Below are experts of layer 4 (counted from 0) of a mixture-of-experts language model. Rows are named down (a neuron's output weights, with its number) and show model dimensions 0-191. Each number is 500 + 50 x the weight over its row's rms, rounded and kept within 0 to 999. Numbers have three digits each.
Before each expert's rows: a language model's description of what the expert responds to. This comes from a sample of Wikipedia text that the model never trained on.

# expert 45
What it handles: Table numeric cells. Number cells, spaces, pipes and signs inside sports stats and election result tables: | 0 |, +5.33, —, ±%.
down1:532573470529512556495576535534597457550528469458496519516528500479547431474590511535592538582507560561515488509464483488504561522462575577479425444486516392453477559403557477495489499415359525489417579483430446464393478427430489589647458473513454554492423534475426478558574442539454507487435467543470554420454498487524422536530479474514515491524514527497545556488515576426512514456509508476498492516468544523508486566411541570546494586445446455508506430518493564401444479518412387488454534436472468519420531503517586537484521569487477468440499461582458523484445524548399520474
down2:530417447501542468427569434594459479406546432441410480506473513626537529529493508531434525579517529506480473538516555477502530438533555478510513387567394518508553403483522510548383515477535558435522506527506538395479529510376533485479541389503507480465498544465533524578547498493404497537464510469432509523444447507523572486513574476483486459415519445511461486523505685556533507409436505516489523509526518502484554432499567481528432481445611496420458546442537536566506513471506546494424507525470521434433493586514538479529437533595505533527570519625565494467515466485480470542
down3:469512533528588546461504555432476617550447499455479489471566491592478448500520442579429467544420523472558420445372559506548527467472476624458470488485470470500559498472444453533488565520480572471494430497530519605611507461467499563474502511575500445346555566523487476443521537474472588530555500528504569504395544444516476524524515506526546494488526526458498464522501412510480575479471474373486527565476472501517515457538381480376575531501492525537493473488539532604483512402479458452456568417555513495496466527453462424577532488432530511472415554531591437499575502515496428499
down4:536450546536475455474508509476537448637472591488479415570454442481441522577550477506422531401484540353479472558541500417504472509570464441419560492458491461503538526454520489458451432512417560475486518475491506443523530491502465553484543434450518509515600437374534483515423460555488570471505450533546510630467625457614525499530591576575539470448481489539470500547456496553378494541553545542542515475525541438417468497538534517552540475454534468504597575465458457495456462523531487463481611479414483538515487491484535532517506550493408581491428437491465428570490495449492512507
down5:484425400497505512589544481462500425464597564504461421578467502511510532567551410553477540489522417476412507464507446458435505512559526488466512495497556466529379549527531505491468546479488495465460514547476509457422531491495553474598541473401479416352446415444600522481451522546499391470457478542518490575573511535496457508508474532521500419523563576529520516485526513536628466551397519545475464471619522449390546538570506465478457445518508531464418536501506409430562468535463449486486481537491483546486397506526490471500524510539482428510589364455421516499533446476505551466
down6:490481590526499503521500499476594529544413473471572528545564486423489476433439495596448531490479399487509550550434571471517556545469491626489381460467524523488419501483546574508475508458544469512491576551487431456540587527498473543477504501608514522348482438490444477604558570547527596520529421532552561420443452467421462468464460509394474445488489433473464511503542454506527465533440514424492407444439487437486549535489481407547550548499513574476474526583488442608442528473528529543536430480457568380516503496516511452528503501501532522503411527427429461525518505496419457463
down7:562488465468562416541487463505474460539539528455484544482468475524456545494496538503493581573530550508519582445445512554448539534579524473532500448509473481481566464515507574454474510417504541505378576580475443531408531504463587346475462480448504451383455594402558527522515570511507508506445508471585445459558442528504531498489461535486451451405480390566435548418478546519509608580414474483557406501516539452499566472527469455571403533572556502495533405488615581433547500519437505561501531557474480553405508460508501513458542510475476471554460408508539501512514495476506579464
down8:502484518514452577464492478557476564459512560461480483554470421472569525525553388471463450496444444464515490543563491497551447598495492511403445464526509702620513534449429590500505443554527464463495516612454508479509483566594553511556506513528444557510498382502474486414518538459461495482487437465474526558463470521496397459444551495505538528460502616543520507467513578458554487536514477561509536470526401483466431485528489417557515525561489509545498553533501476454501459452579586437463530485457466500628584498520479461539586469525506419465561545459436497497598588458552459554

# expert 0
What it handles: Table row-start cells. First cell of a new table row, usually a number, space or label like Total, Registered electors, or football positions MF, GK.
down0:569420481518528582516508564587496453560534552582513439443444473491569509557475432530487563429539488438574484480497502445507450532510500431484474420616511487447576555564576498546438567408558563498476488556487474535444565573530482422448480488534508465569614497476507497508477428457453595504470434552463488485532559415385445460474573520533549543530539439512406507489526471468513525548598642509533433418460474516493492555548359506554529512509476516551414473489557505612490533570518533566491567478513569437585464484455547548471423496542465505497459468504504454498545478460489501440
down1:482532427500578574372452444516488474479513478505482517509488597531492497441481462510508527593444557345456484436524521488491411450636533505493514524466489480502482529530484437500456432498389512561478475496558526409510613469482455505575515486465451546536550438436470444509494547511487599480453500577566455495467519455432464416497558533470459422555426578455476527527466480506477447548426437550465460579508572524605472534550524536416608528419536553504534517496425513462551553521572468544615627494519506497447468543505471534561457477511515539568543564565465542531541559518452500557
down2:427506471568448452551596518491518485451551598537516496415499523550490436525506485537499552585509415453509427480483391529484360523522518421490536567497513507568414388508526488437548540482492476540563496375530493517461547530537559549469465505539481425376571532522564482509563544497511424575500631492518471461592511485539516515453439465503477552449449484561501472454482513567560542487469651482489448503593505466406540540478513467396517439485572474479400389560500521533416517496520595527526583585478517538535483521506431474505525476485430469449508517518511443513497474531473526549
down3:540460503559522551533407544492472524594394492594424488466536518536559496545527460448476487509471477596501475414501533595515565507581471427476557413521542500469582472563562455574549624546533478491544516446505382473464484486487513477545513483609530489541612518459424448530469530517512483607537572477509500507512430541590486442482468542525597580486506497502442402518524500480491435540538368495486539536528471511482561498473543420540537443518534603604441547542472534556462452447467501499460518528515536489470432480468527577543558520491615539576444465511451464409433552508571501494
down4:552446474550507521542499490472446390366470535476482426526472476512450514517565479545491438435439577552530568593578468533474422451433521481503482476451456414529557495507503499525450494524544472551462505544545520462616510468411498528461525578501450555513548546533507569466475463594421445424464468528542380523413494479525552429542481585443464537481461418527616565484516448455531460462511432434471536587525461526486543455505496523433465515608452413447475533444525503517546592537448498505535488470462503478571406542514479466517561416426500581458499555535586452499528436623529437496
down5:418496489475471375540494465517526554493481579528512397459459455486496487434567514516540531484421396446482573400531526434396455482531489463515523553414517479483473590463539545505548419586428519545542482440420463494460483509517390496501548446452443456500449448499485487492509541442548474515458452387484480520480521468481418567449487422456510477530527562452471466383534456482576474498433468448550473420473542560449437531525518489423494523455550503456596555457514460449555483496448437578560520549383435485567531493602488590526399489577491569528529553461466505463535424482529585522
down6:434525534549471449439523540563572527582504525413588556503568383487421432515449448466541508441425484582453562433487603459455564425508561374467500545368498475518540458484566505484487486417395469563466477506489475412431492442566488530561505549527569475447484524418551503496531575476555490472497554484482526481485506525419451575510447465451503510525541489495410467472482515483491439532508458540633443394560488596477509545489500559474491446556528509512590581554519533462501516471446487520475461544440585453390506539518506495505531437562535429521520547548413523519498554527451493423
down7:467570538530522492430431580485436497471430544442596497586552483395499512544506541532606524587529413523419576489450507485465536512550509440495530536450609483501553464515507459564468473521537457491463380441496443475472529443610533455559519476480414394509494492521538504424537483507388492464506453527513552469480570532547516487485611486491478452572589473554544516555534544542427420591521530582458524445538518432480549534534430590531498450517434429558418466546490473483539385418557483385525462443526524549458528555523469484489479476558507488546502498485501517496463543375527558504

# expert 59
What it handles: Table cell contents. Blank spaces, pipes and first tokens of table cells in results and awards tables, such as Nominated, Won, Shortlist, ✔, dashes.
down0:585551531541506515481485545554498528566401470543645475591514504507521477539504498491440451523451556541534481477562436532559590481377532561535533550526493553542483491475523525478562516532425474462468482454515533434499488518518489499587415524498483590491576547428466451428633537512556468489473483485575431463503526466577456537468514511492484547424341471580548513507434472453535474457482509547483577493435506432647475479471513571506633485499535472554538452523450470485626584528478499406496579528592457445510550539527532494532476501471499457516433499479559509580523603548486528509
down1:507483471510481483406543476465495514487470500532539489548502537443471413507469499469420435534468490535475500419461553461441526451478492622456619532461558491454563517481441510389420517483547515500484496536497477551574401455433493479465524516527484465578470433401455497490596467523491422475528508643478480528435498439521516550527465508494380437571503499467472514463526476487440554408505492447521528451494562417517437573543544501502454539503559536572541560433478526436441589485339539547477459541533417497551561499493529538473443448515529621456445597479568474518519462460450593392
down2:439582467498516582562513446495498480497530470541458565539456498520470534542585394545520461542460534524439480510479469552574516600507610503423482551492504537545443496480506552537571469507560554486429496518555489478487565483560589421511518526433489397338507484586540563450527515583533556590436523573535546486581555491516440477558494488490469410562578474517448554440536454504515552478424564519540452533551538441441554554487480527525447448549455504641483382486544461473491456475544458525512491569498528549501512444477425369561495500461513455566485420477463550473506493614459489521
down3:448602540473503540554471465496535449555513476533487487537417493551507592574530527481561550547478496548552514547544479472591457512567513553575538521420499553528442589421454522453497431547396519510517541578445571531454528509454393529519529512463480454450675571515479573414488566513547555523526488560459469485545507511479543430505525571426482464514552526469506532482566420492496507493415534464617518490514582429530483532473511555536520456522530459370383525543497408424565610392542419491488534519519527509479451490512497506515612469527464523417429508442484511520531504505479536581
down4:532523563498538505499490457555509465507638468522489539529453465522441518442456415514441510471538541584585547431480577445478363473554533473505431552430506425496493573478515503420413439464428520450449419477455519529505443554465491513537442501551454461423494585446530389537560557458587550465426472470506479376482302509438497440533452547466456481511498546482517562508463515483420537544569489508670524486491515485518502510431534550569539520501486535491569510471546496431566485547473541508439448465470481491439537460515457459455437491500484484469568593478467576453503505456460493458
down5:523480486534542453465537527458519534532591542485536558491491546518522507472502517480495559446362499479507444506471466444551503542473494532440455586551563456556514508538641495520551523497525486541449567491578525526507467490507506537424603456418506502544473548460473534562486496593531514495444549577430573539530464484569423404583415404366538551531531510483484564480485408541501506554531485505535436503390472488465580494500548546561404414537571475485484517458562501503395504586509492569506527444416485452523481547451406440525433363472457515461465535546409474510480537444586447526
down6:413387403460494524520471545591565578539430558658510579596511468519556557520485495407544504473451495468503506540487522531473433442459493499469545475455561584559534472503497416507488468612499499495447472478594545578555504548465449553540534516508554519514521499555518487508473548488567434532461511581587519605454405462502455502523472538505488480473426435428477557487515554524560550477543503502500592508464469535666549552514576455497515496520534450460516574464496445566554470515520468417524512513533492425541504553537521501541413439561516601454492493448519533458357494558497449459
down7:464577481588478483514454526508451473496590389518448532529453445531480533578538417510465549536457562447609445546574593493591432524425576451498502461457595560513555485532460467488511436531528523575534532482488462471554432466449563543540441499466499495567442560530519501479476591508442451523591539524547533540415534548515478447416549569463501557457412485477477506659556550443481438548521506585451468473441360467404480617489484598504470563475583456497578503465508496492526465534504489515566451507497419483566493562486471553513513453461492456513518561517469548517445563466442488484

# expert 57
What it handles: Table header separators. Pipes, semicolons and column headers in stats tables, such as Pld, GF, GD, Pts, Votes, Apps, %.
down0:441502473627463546480510642519443489462523415524467549488467532476447480528479469494503516415456540484463402522465557457529470546477523529594520479481604485536522535497492500549425521588510550578438390498496614580454410455507510528488540436481429501589460487413480533543440495520405480521483456564549589635589487493519425582499477586520462514508440506478485497538558432544551406455470496529536483531468543489537532481540445548448506456399558399536468577562436532463536445530528503456471459470441497493593553504431490449490424530589518526510456489550505457525531449510587432526
down1:514556448565590424575472507416581454492517427602549475475546458456525508510493497537420478450474432580430466467424538531440501415446552532587407483525480438431512547481496434491472567558489461419399519455577584491497514603464544467456495583423455455461535519503407493495474500431518523473472592439481476483457538575496494497503539576481459441529435515517500530562532585547549522561430513445580519474503481518501493447444542533474515461433498508546493417498473568485448530499485661437516405457566525444466477419552495453525495496412504498541530462500389499606573542540532465504
down2:486461463509518481430478440499449453527498549514514393497519577489516382467572523523501446636536518471436399511536527428445558474466457467507536525498527562550468505419555514536507450525537493505498385512500473467504514557463482515485581466451537492438458562578531634515468528529429424511447480548484441470480452481474537532548548521519562458515544488499590523423498535579481552415410510427505428418409471457454529429500572526491521518463588569452470569491451434452465550507470525461518472440432409507587444498508562345448533505484440466419530451390498529526517446524464597548
down3:514417550529461541543472491553406482438481555524426484499443604463459505503553590443487414538394501526533527524475544479527511551472493472382469493434480517479489505505517476458557520450490450479445483464441487541522406472471536458468487576465424452481517376618461570503496542536454499530462463475425468483525516563500558500493552528554445570452541360475459497570527552528448390445514453506459565496474575519469540552509525494481452477411472594454457501598356461516486480488519530575590396506457485464531372499414566470515526472510522527435492437544530466620458492485442480545
down4:498501520411513571547568439582474499495453442488439473487500509571567512520546469413372494556463565489520426442502652496479458430521507417542586468518433525502423474495476481465475481370565468487582455541475445448573485463456472492390556554453549491572491552504427578573495504523561507511545555470496483482499496495449491480481403510509494383437503438361544540477478526545385441475481469531524637525549522460462559507459491454511508507526427540512465446498549539533472598468532529522502432569486493465528589544457452451447468568476559467538483428571450493430470462518441515515
down5:478511541513412601422510504485512572555500429530482520501544581444464604418501545516549486482530519524442510475454501490409527462519449587564496486524525525523508464459548573409607600530426494528467489497510546519509455507509513509516545477514486512553484413566493462479524459460505520420543449500441499612557521542512465458554445530498476490482512499435537437534511573590498443451521464529482592452412463502486548471457522573498472462545471467488547450479513503570459512377518513507666566527535484503546538472526540489424423382559544520665455552509362446551549575463410495473
down6:515520508433490548514563467555572633461431492507536507477467481495498540501483512470447521483505587508531479485511529499505522478400456418563512582548572571561469526575513362459555564563550404465492457515581472413590405421508457514422567529475579507562551390436471555441502462434445419499493526554502451430476494413498545436518473423472523490543476458390441452527518459523497481418544535531447547532441492479587481429561452446473617465514466508460565422511533465519533437500522589477511495434490494513469476431525572467484514371452446468498390555503483489505487501562481491537
down7:523607539497510536498481511462461594420458481558523560532588418539546514475544397552571505496518499508501533512415544460600476510539491483421556503523522457426532550442411659472494590484489490416490567517472553512484393486502532416449538525472529499444461580475533578494500470515549563498547437427516597540525524459515497478527405540499525515521518527521511427460463517481428525608412542503509430511417514432546533520525537469423439487468541457524499443556609535555527440459448511488567582502528438563586550506595471445518478551445511568561474491470465504434469411544590501425

# expert 17
What it handles: Table and list labels. Short labels or words opening a table cell, list item or sentence, such as football positions FW, MF, DF, Won, Nominated, part of, x.
down0:483515484559418440411496444561588509445501520525507579580563511512504549516478609483517532448486498495527459460552542517479562515453605551543474440494535555507541503501429479515546541535520492362525538494524513573486492571444569496486583461484455477545530543378491395435472487447500478508447541500517533527519481463545512476527542543453474600515579527514459543503486494513476544450542463581542566487541457498510580485406461599544470489540601477542562490473486386346540487482442463496452519552568502493632527463485483499520319501452541481424540527547493421489428445442424514507
down1:582511501524561467535630487481446500455496468511498493477558581474485498505524442441492468545507486604520506412519453444455442490511459603567468505451509429537470446481478459469555555594514476562561478492491528528476612596426635422513507491427502561413363477404585390498524476562409486468497607472502468527522436480501518485540471471411492508554486619528538568474402552509410473500421512453590440401511521532499525471492468524463504464478465484492542476437466507507495446526440539511437457534486432495558524498528520418563592473462441487493588527482562523492536506551584487528
down2:485419492523457566514492518532421530482511460543472478466529494500445560475506443475494540584546549521442531516446466454437513542593483538592539470410463576532527514479523491535528561468469569439507546622569465429496522499513497502553541453456466505396469466464502515536440525417508469506470557549454482452527480545496517459557524511511582523427565565399512569507535570470501466508444493493431502407468525541462559531443461518471461447468509489395445424478513394498560445526511582536483497520530522581692499546425447397543607571569517499597487387532569401523489456544446490451
down3:459504460512479418499471560536459397473589410509459461464449525456465510537371461477520489579480393428435465533417505598498465566500477437511474470561547480575499529417517492500576382534594421558499545490413469495524564479440432521505472543422522389562557497494588448472449447519436410475551516528472522522468631458546462496470507521577543601468489517488508582524462511564572467547616496532465518453520503518468517536523491539560418577566499428478407565559469504507459496575566460481523439477450530466523492525558552469517441535439459510460520534453530549564490550452456525544
down4:586433539557529508513508453382510389575468446515551456499493477584525537567520565480531550416476574404435528485474499523455412550499549381518546494515550595457541501492462482474543498547539565519510533465448416546661447449504488458493562413490546426554449491520492528595572464459473479536525456489485514539451500619511463545506516514500477486444456613458521468565505444498458492514480585493493509465472597525554581513476382478454450422522450551509431444519426477417495489546531623557417481506506504479548538598472538441543513518512486554540406501484518516535431482523448455523
down5:496415455482571494489553508548458460432492558498460520544497503617405518428489428539558558601547569575420500541516492496537543442524551446536514582563481508565381532409521452486491588545459586614524485576572488463517478479458495458551516553438539478515568437536480526466547434549565425554427453540490482473456530484535458587449507476506515443582598463408475459459556552535518424543526487493458512550504483557391520533563393458461482493502536467488499546494507468498526362486464482560496518561482562541495534547565460516461545447435432512626567431420496535482490507463544482475
down6:476524596531515480528508518549454399451518472455481437448498479462492549506471504485478573547566434497471512491487518390458452453471576495521493521483433633404518511414610412522470535652402542538559503507452553481531525524510594548521516429496534575562481482460440525540548420518469459548574518512495517561487420539428439528458548478437489444512529478470471535426442479520535551546455461441485550440480573588578582438445542495506427493424432406485524510510535375579465437496466554521459536515460492430609564548492540482504415531433537560434484552507567524504487497476502561506
down7:469559492535491486551529518510437522530541453549488551485503524571487552501466567508539532515560514475489487483559525531475541460539530535421522533508480589552539497514657493522407495420456620518445525480520487511466479489547536417521435458550455570689548482472486497533492519466529523495524422530460477440563569557523439498389378451428551460457487489474502443535568452414457512500490472516436428471426544499497477477464558465533558556485590552557616565459501479500426522435516498392491477472569471542575480433452403397424473513483517568574449518531377508521508517562521527538

# expert 49
What it handles: Active verbs after subjects. Verbs or verb stems in narrative after a subject or adverb, e.g. stays, relied, went, responded, competes.
down1:520521475509456505496549469499489546422484478433440556505547503470450477529505488533509533521374514519523468483469592552483457559464611508569472450559531599395441487450629518480560465562500549536525477535499579505554483486491551558518521511499511517521429530544460571430544548551512468570586623503452498527421478454501471521525513496415500490566553505462571527455464565447515410521455536505550524567413541518482484446485471578433581508451374435449561415558509551498478480562535539452548503509523435549622581444517519508525502503359577460515427553531494560401589464560545491511
down2:573473520526527576559511536509513559488496481602538517458492479470458485551583445481419534454441442472443553496421401481466540526509540493522535479512571472567482427490439483467403544550519552446533434496458434505541502576492505470404416473505511460357423384507586543533536529525453535475487483475501606594498429521561513458557549488442500522521504498556442499467452477563496475466455472407569486486546525509435492419449564510525508542531528430488555447438473533536569523605479496461431381476461501425377528496523598498525539405478572492439487496614531462464540484509379506492
down3:461465504466435561521532513452495565538547448500527598499461398524538531428411498465457486466502501426487487475519515434495516541450540475485497536370420453451503450487507619548427428649494543520591489510399433476527521585551455494491511530508540448417475423521493480565484570513467529452529530442496533438518434473503541559453471499481539557579490460501517501462421477485396513611491503529599535502506493422585508461472503443593449505407424526546522516470493596484514544417459513529547451481464508413409488465539534551530506486550482463378495418478586489451487504480556590599
down4:596529515464582529529495511437556540479525488478466602497475560460475426543554446551494505468489523434545584512505465496519620526502555524444544535490448501518500556482552559559547481477435470529530514504403513455509536485529440585509492458581582518508614577523563543553475566458533446624516501424505535549453494402496593510527431542541509516475485425435459459543505545404376465548473502523506436504483524381510533497565460525491468398527565502575479439485567629482474502434542506430438430513568575467404479531487515477454495524504559441477546397431453566504527406530507503452
down5:477533520472460600493387490594364524522515586473567495529466527487568564514494575496516515488399497475547542463438438507468506442484502562463537488478486522533409425458468516530440596555573449525427576559513466548535490472547483516436540607441587441456544416528461596498525519441541589409557458450524484543538563569542505492512435490564565534484424588536548420456566464555514511446422536500526431588464420435516540511572383494429483425486485440459498524494620548576490427526484499500493471496536454501554543512444489524544437495563516541529527475478509444491478479518418462519
down6:539453487542518462482539471543445497498520490486461462489522569487540470521546518492493527565504498554522523427480491497553574500472632505510500452547440493387391545495527403472481497411562547493531478500503509521538478369476553561459554603419450462563554488568524584566452490446553462461539563489534493433481473471503539532463480489475447448559523522450485605484444507559461532498518523463466447501484571549454414508494515527407515460497518507396506457585495468444465507496458654513516495552503422613678541518441552521513548475462566544532533550471560613433476580520544473612
down7:527422453485465517508400470486556610478491525460530519532471521506527497449518468487448514473456444524597441528493556460450478507571530463514496504473529408486432468536471451516505553499598450528590493544469469588477492536542510566539500507395468399581472520569430504505500527505414539513445482398562488532441560502474451600517548506442398450527563487467548504533468433550476440375490498410524507613499465392460580510435479401497389458514514552477459525442379482583492468546552408503436416501467481530511485531615529483544434461445498486510493400492508592539487466541500544472
down8:396482447437509428517551541531462505486515490463488448504463466496585562459507641543481440508536417498555476510601521458511522542462505505471479465477431508527529521503443505471517461478483578426583510463511485533441506624435478491584469481562525554421598527493507529530457406538532438541483492386458529395517463482425495677442436509456535485527579525433444559492483521446395521512563365491496461454497555434579512541579490533484560411478602444467457500475475530547532468448545487506514516417444504477354535468539445526483489444519486531516453543519567454517477476531505544479

# expert 24
What it handles: Space before numbers. Lone space token placed before a year, number, currency sign or heading mark, such as "in 1988", "| 1962–1968", "$".
down0:477495501429529485471469467591516522495483491451452466463427476463472412544612457488568510525483541393476472489458516435509476466502580475472501469525489435571476562430499519526480549487497557397485461532526515519501528494469497521547588435456586526489451457492531385554428453563507492450446445441510441509513468398549477448414421509532526545397502602516473467429520583512563570472508451569472516444479575531423566447519438471486511503471555455474550504602505529500466524575430578580463441482509512552457418419483439508477623492613520429584482474614592524576486591502492484512
down1:519527513550474556468449506523407552485557424467524470489552558576521505492527492492543483513446618481585455464506573481547579588484491530496466419441475569573510540566593545586497461390649520467453496503540459453535451485533500477660589484461535548536506453415506538486554545550519499447417458510471511495516467527518394384514487456478470496549402475588503472563450498541492441578492507508518496573450489467449516522492469435601536493558542495564484467550537512569510440516359481528517525466477467473501498469510511453419570533504525410505516475500452441472419543596455556582
down2:464457530476528532491513489467629555575494541564364501647460533567448480559507411431501513439465506498530348507554462558527448477415533454443557350484517472527528534579488517362572490487490513499452382466463480512456504553474463484464570451440507478504457529527417518496445533549508499556497516530518511514459571529497495557521487524409563493533490511464523472493480617443567536506484506532565535629486419485480496479483554404451535494457481408525487539452497500543545493499453554520525574480552507435571457525457553530593541551557485523553621539525487543460510516428478509528
down3:553515475495639547455534541485487560487574507506535493430501539507462475474536464528535631402462455504415464468502531502606507473528467551470493524516546443590572549506458502472503584508474543495575358525513521485459569545476474509526508403453492597555400507424524521484466539529463637493480455547468482503491569529502480530525549562563462525496604566569412481522505495561430447502464442505464576403516527474488381509477426483398480418523492532497527491531516419447424526546540476485458453503503526561563580417497537566495633542475489467490551457518506488620501494479513541569
down4:510457512422541452495551489425475498477489547455565545479483593478519405499498463460556464542433528535484582496507506466480466487453426546526470478511487566481450488537463454514399541469577491495555436505481415439558526520619468472468473491477615562419440524444498543423501541501485644502515445559561448549511549533557387462505555470528551447526553528590439438453451524558404464478528499439489568541471501433517459416512548543519525529512519477479473493533400461478499552567569581498432465503530472594497526508528510443439513512468501307458446422474482503507598447475601552439
down5:547536513456499451436466536523494551485516467539519483436421546475550503516562506510527450550491489542535500476496408565395457387475481460476519426376540553536554416528501598457413491537523534643498448510500440605380510560605553467544454465473508457498567513501438479446504517462550507482516480565456424509500417581544529519488491597461500515539567498559452634509561506483446541454507614440471639428467531524562555450521509554525499552482538450552475594467496445546567544560488468450448391477441537493537485462468491424586545456485474530543465488452540502475479511537486529489
down6:451472533693405560523401493445475483537490506439432360504472522632489545543422519552562496446508477500569433393508547481495551531506516527485536556460485449441494524456537482519461471529487508519475553528525543453461509553468524522518578498466507520562464575500508543472470420534408493514485505512458469577542489478512470487488378490480501552535578417545481428493470532421523472436479429541520440568460495486444531538464563513501473488561566522431615434440496445573449488496528477533616463443402475453561486479461509473548493423496590518554434538427551521581536396547482498562
down7:434541509341532383496473535541459520503503446381483469528515532387451476458480455528517512499476521529507590566445486568476484564518438482537478467466473545483489519505434499553438552476491392483517583485347528518516511506483521480536409529540510451461512451554445566433467452504517472571486511478489413530585570556567467446484495504444564549509533460603482477558507446537519529536494513508505501552560478441513466422530522540549490521495544474528472518609488532477430380520674569469513563548555432522493449513514494447520463409444506426452465456441502511535593552504602584461

# expert 4
What it handles: Day numbers in dates. Day-of-month numbers and the space before years in dates, often in tables, such as March 25, 2001, plus tennis scores and number lists.
down1:508556475449430513487511529495611544528433545487563406501452481516464579597484542613432509558507534570542550538437489496515546461485450525518620483471503483496544570493529505490524563502432529493445536589497567513589586493518420520455472455456497542423514493448528552528430531430542434613454498524464361645502381420476484502564452530515477459438502498589522502407497458477443472414514510583522468408541529434443446513443466362548489452484481530470480523440596466446471506471566502557499560553494498526623508412530532534431519519502477473499478500537521494476503497518517471500
down2:447438389501545563486464504510383514524455498519564490561498533484454422497502528467525588425508479445536542374507506568510526473422560487581411602483504486447459476481524441531546438507587492554569429428426502559512459527522520566443473453451487549623523538528466491505557489548521511502410510529459537502484518507497583566406457515495517506537503457440461476447518574484465578514548522501462516522460497487487502601451491600510418592555526530470520456582463605540526474468503424458545418455570465413563557561545492520581499505440416476502471609605540535499573445410477529515
down3:522474447605482436467405440596507483643459451502423495417441423444608532461491480527497502422537456527537507576577503528511496408523546477572537439573419518472474482463436479510504570456439507557564460524509503397482469471522522516510468455489441513511521465501412387463447616436543548514516488520537476578459542524463508427456493521480499450410521496440440449555527457601559500548523526448436440445508559528526519479492533479579536480483573552569528523513502564482545475507593473540462513569419496484533515478549504577589429461374424479570498458530569515488600561483535521520
down4:380500523526447503473496425548420491504447516495400548523422497566547597461415535565459535414525507443378517495588402479568488461495442493559470529492516499549516454486506440538466423463619525518550393573482560385433444394462536518570444496549480482545551431444472471515540509542434527472495520549465550572563545442514507481452583467488469481498510444448540493562533491540503465464495482636423554511446537567490463464615546525510627491537479501474520582512496522517495565463546506511500490535406505502567576543484482579482518441444505499429575542519563494552543496485507525579
down5:582487426531411510534527533517523579492565393507397502458507525498521511476483490493555491604501503479502428489499487458502506487500518609555407393505528454447500414480488566467446536516469618444460462472465504377522538421534496501508459490547436462543482420478461456420561525428474597479488474581471580464491503511508548458565550592486510466544531440463516494493508446470533507480399507576444404454495552529433410589461589462542569496444529529596579550537541483432470420534427508485574488565540575559604403487439491497537505462513507433550548421467494468500476486535513470427
down6:540458468455446416497515484445549462528400517418539422502549499509515463446497539426448513468514485485566540461519545536537507552535518491486558499489528573430369454603501465478573478528386552524399542525398542490487544460532480508529439515499435595436454445477462460469463530507504476411511457549479423424544489507534471473517549469450490537515557400582455523609478441508461462519480588507500609603490516455459463529451432530444446567522526535503645506576464615431481500447472535433537627522495483549516384466510493571447464535505441468518512460475416517535496441506478505445
down7:529543482611478495575478525571499502520500535513507411472431529548512495575433482519552517423459493436501491551536512492464387508545549395508460505408503494557566566571494428492537483465507456591507574422533510444331534473518583502504543425533569436374533561538462495548457476446438489569405576482488541510495526597490495464492513574495480532482459474417469533444514516479632550509537512409477482420517507512492487544505582514614457481458565562537427561479584487561478452476564470494557466584440436516423543537531489541519564448446529453494552513421515540522537507451481557457
down8:396467483469532504357477541565543479458507520472484507477473455489490540523377503380573596565533483574460516493477586490463506510445527509490525482496468551509483458537607473441481533506450438474492572476549452474460513574553484560502467515525466546571508627517551453540541487523498434494525582567497426515469469546565460511507384476503554582500404579471374486450411528528606519496583400520535521491453559537503492554475580422550445477507507554581506499513505505536536478555466520461444464458510380531516614516538543396504419536515575552461479480554538523524479509507501398506